Weights of a small mixture-of-experts language model, trained from scratch on English Wikipedia.
Size: 14 layers, width 160, vocabulary 8192, 31.3M parameters.
Experts: 128 SwiGLU neurons an expert, a softmax router, a shared expert of 128 neurons.
Training: a variant of Muon for the experts, 512M tokens.
Below are experts of layer 2 (counted from 0) of a mixture-of-experts language model. Rows are named router (the router's row for the expert) and show model dimensions 0-159. Each number is 500 + 40 x the weight over its row's rms, rounded and kept within 0 to 999. Numbers have three digits each.
After each expert's rows: a language model's description of what the expert responds to. This comes from a sample of Wikipedia text that the model never trained on.

# expert 4
router:494532451492487568518535555461459458491502522484514491513432448477475431502508449553463492499463505461481457527571439521533591479545563516545482532498566470470489501514525490452501486535512467527571516477491484546432584500476487525402444577522507538483439405470504471529523470446511507463509455497515471469461513520459485471466485499521525563469433506558548560478459474520512447507548530530534485489461506440499432464518491542550445582537578479451483438442467443491488409557534556
It responds to: Word-initial capitalized pieces opening proper names and places, such as United, South, World, National, km, often after of or the.

# expert 10
router:515538448538533488461535534506489480495519525450478494530530420496498515578488507502483503453495454387453471458507517509529539422534571525444445537491568517455484534528561457444409499539501393560562576492474410591481511498497517536505448565466478511449506463466480461530502494421480446481482465535535503545449503541476487421471480481460581516498484528502521498501493447437514485470516492537580469537439547460543500501541511491569481561496590514457507463515473483511478481486499530
It responds to: Syllable pieces right after a capital initial in names and words, such as ow in Soweto, ang in Sangli, und in Sunday.

# expert 5
router:507562475532520502515468492386422496456555530470499525508459484511501467484451458496482433493468449447489469476563449522558507447558532533500457540529499500376491477539542505464485530541500486511532504466485492525471509486495571576460476614507436454531462446482490479535530488439503534497497541535537545438485498528518475441458494535500515552403462511497516507512417443427483480447572534491513571539495497472443461480514450507519513518525598458440471433518477482542499506504575530
It responds to: Adjectives, numerals and word starts right after the, a or possessives, such as first, new, other, two, under.

# expert 26
router:567511495485516486485567552497433438400489499479570540521466433574466488510420439531409520465494482474471474496522489532529517460470504526541463521528552506414548593526511536520434556572525477548471525482437477500463516606492532488452498540499497428557437447514464464556502487469504509505500488534484486493526593539506489448434491488459492483517481489517537548441434480514525513511537499516546527441495541491486517496473472459444463566534571480534516411512486430507452478534509532
It responds to: Middle and final word pieces in European words and names, such as ver, ce, ker, qu, plus the word time.

# expert 19
router:468500500599553508541482546492499481476547509508543523519454416574501468531517447527470477469480478485400512479531476504553512487520538552476449577508553532478498487531534515453443541478535494580491518436465486495443504564437529550500483530486495462520517453504359394506514481465498474445489450556516537489423481475481492489482434506495507562490434483482493493456491531404522479402506505484570432535531546455514490474460434515519496486500540500491525480453429469510458504547521550
It responds to: Second pieces of ordinary and proper words after an initial letter, such as ental in rental, anka in Lanka, my in Emmy.

# expert 27
router:482541520561594508468558524409462481493612544459510478520502466488486434511435438529458487463496490470479520487556458543573497471543554517455474525538501488438488501536597517446482534510516494559490473489524473544484480521520527482437511522530458497486429452473471464547505427458443513489549525547511501487472523494517477445476505497441541533514400510511538542493428463490529489480562521495543538510533500456562532469525513523568484579551580512569408468484510423483466501486518570
It responds to: Opening pieces of proper names and places split into parts, such as Bor-, Tur-, Wy-, Ser-, plus New, de.

# expert 21
router:450507499518490527483511572394480488456546504434571417493444430539464519510505465505480569452512482328493460507555521545488482459521528490456472519510452445544514494548562530463484524512466399482503552473472493549491505533504453518483454495517475479429464496457483438517487499383476508464484579493543496447487505537466463468502527510410514499478474543548447544494480467470535467511503593500473522478471539462483534469499456483500516501522553530539479487489485456458439462457538532
It responds to: Short word-final pieces such as s, ing, ed, er, es, a, o closing words and foreign surnames like Soleri.

# expert 7
router:549482517438485473510525521442474490473524537485528525552500416588459514515471450512470500457456482406509505536521497516498516465498505538527495555541580493460457519549483500544502539520453445506492562515521465594459462584392522450467504520482545516576499473445503486534480507365492464494471510545489522525433478542558488495514484540458559483511444481464495578510502474506553483479550479479524535466467531500499486516530492540492520539516552478497391486518503496492361453563534538
It responds to: Single letters or short letter pieces inside words and foreign names, such as the r in Márquez, in in clinic, ar in jaguar.

# expert 22
router:562493497520499534469523528415479500477510525476494488501498427508487423541513506480472474439510455430539503532547475483502511450589504502490493521497516455446506455506528539472503505526475369517471558509470503542509518476457547505393485623532530511555445472487497465552533403414477472531487492565558520514481520504456453461490494511465509490457458566497468587479447438487518478454571489503567511476510528468517521508535485524501528549547564460481434479510514454499442482563497598
It responds to: A lone letter token starting a word, often a foreign name or word, such as S in Sylvain, G in Gherardi, n in nächste.

# expert 2
router:511526453574504508549579550449463435421551520426499452451484458512481437516465491535504456393462498487484509482527546548506572482486554533464481529502561420484533502502583489471477459543513478514523512442468429475495554509493522501401458560489533513504455447515481411531539474465492429484545429522592466507456497517482455485522511533461542491501475490527478549481432413477550520485562467479515519463508578493466403485536468483550533503519511453542489457454492481503497487528517498
It responds to: Capitalized word-initial tokens in lists and tables, mainly month names, United, New, Al, and first tokens of names or places like Taiwan.

# expert 29
router:528500531539507558518502534524468513441496567463547526433516425496500486505460490515439533481452473423447494508517466461601511482566504498460463579564556491443488497576532521512511541564497439481560512465489499512458522424492509464459518532450506537436511446454515493533510446455450445517453519495558482479444544566469498436460478537480546511498484502491498530516503403508536492476574509481559468503456505477543412493512418522515507484545545455520461469444416502481438450547576536
It responds to: Vowel-heavy pieces inside non-European names and places, especially Malay, South Asian, Slavic, such as ah, ai, ić, istan.

# expert 15
router:503533522449578509481560568388454450483513532430506545530472476524500463496477493499458465486523508476468469508547470534539536487536585490542482540522510470497499483525502501461493513552481437550485533486500469505464490548498464465432493544469516491456466458476499442546515403451457399512547464571531546480527484527460492467527493531515550566492440477541563515514456460501563518404567477521531472452509520496484473511540523549501404537521488515539424449462469467523412438536538583
It responds to: Opening pieces of split words, mostly capital or lowercase consonant starts like P, F, C, Mar, conv, dec, occ.

# expert 20
router:480554512471458473485529546447396506457518553424470548447525519542490499521497470470462489502505477477501469481487524525558522417514511523517494558524478457516494498531562505469445510513473480549515567477508495581493475477443552401452492492470461517470548487477527493547528423481555413503504489530510440520470485498530445367491556548419541475429447519528450477554495484480516447495560532524540524489468528451505461464495489469565493456527554477486521463519519493561422447604517544
It responds to: The word and, forms of be and have, possessive 's, and == heading markers, such as was, is, See also.

# expert 24
router:464499424498484451536523527439445451476537540473489529519497464537454516492486469537458462468512443500425521435546539491507538502474536533508520533514542437502459500558535511503487480573480477518543448484524440524429457531483487527455479598512533504458476468486485462627572474462456497481450524546538567553444486600481499494535508569411522469498452518527506582489431486454528463517573536517534509429524549500502485447549476527474445505583486461483465517493502432493489492507541572
It responds to: Articles and possessives starting noun phrases, such as the, a, The, his, their, its, usually after prepositions.

# expert 8
router:577531518491560512497510502520498391479556538483488515506460485572485469507465509523537547456488465426488485478562472552534555414549519509535481518514496440517494584473506514454455521490529455515491520501500455572459506488475492464476483549445468486535416502456496491562511449415489450473456469608505485537512511566490489456467484552474488563478448478566512520472471441496580511486579588480539552472493577484510473460558490504541450523496561496505518467440517455569493493513494593
It responds to: Single capital letters and quote marks, often starting section headings, titles or acronyms, such as L in ==Life==, DNA, PCP.

# expert 16
router:561499459518511484479537519456401484431525473459541519545482436524450396513495453458485465498462507464528471534502455506502530447563577480513425505514500477474562537556514529491481504589505463531561474496482504570439500488554491469503488520491536493539542433520471444551488473394518429512476484564520504531514482595522438519431505500487526533449455531530448492554394456477493484479567489497546486542537565465503545467506436522484457490548526534505410480492460507538469520527488538
It responds to: Hyphens and en dashes in compounds, score lines and list bullets, such as rear-admiral and 1–0, plus word pieces like st, ages, ief.

# expert 23
router:477509508529581515467556568457479483466522518489526572542457478532500462494443480517487489500462522484483518517504451493499515517452544532523464521494499542537494526556565481516476485561572422504503497497468441555457509503449505496504479561445482533528449491482460476504501458446515468527577520549490516500500532532511427450498504585441541551460438495490501518502490428516485432492540547491573501482444556532470390473567432536566428523560499484591388488464504474535462428530524572
It responds to: Opening stems of longer verbs and nouns awaiting a suffix, such as ext, comp, rec, contribut, impro.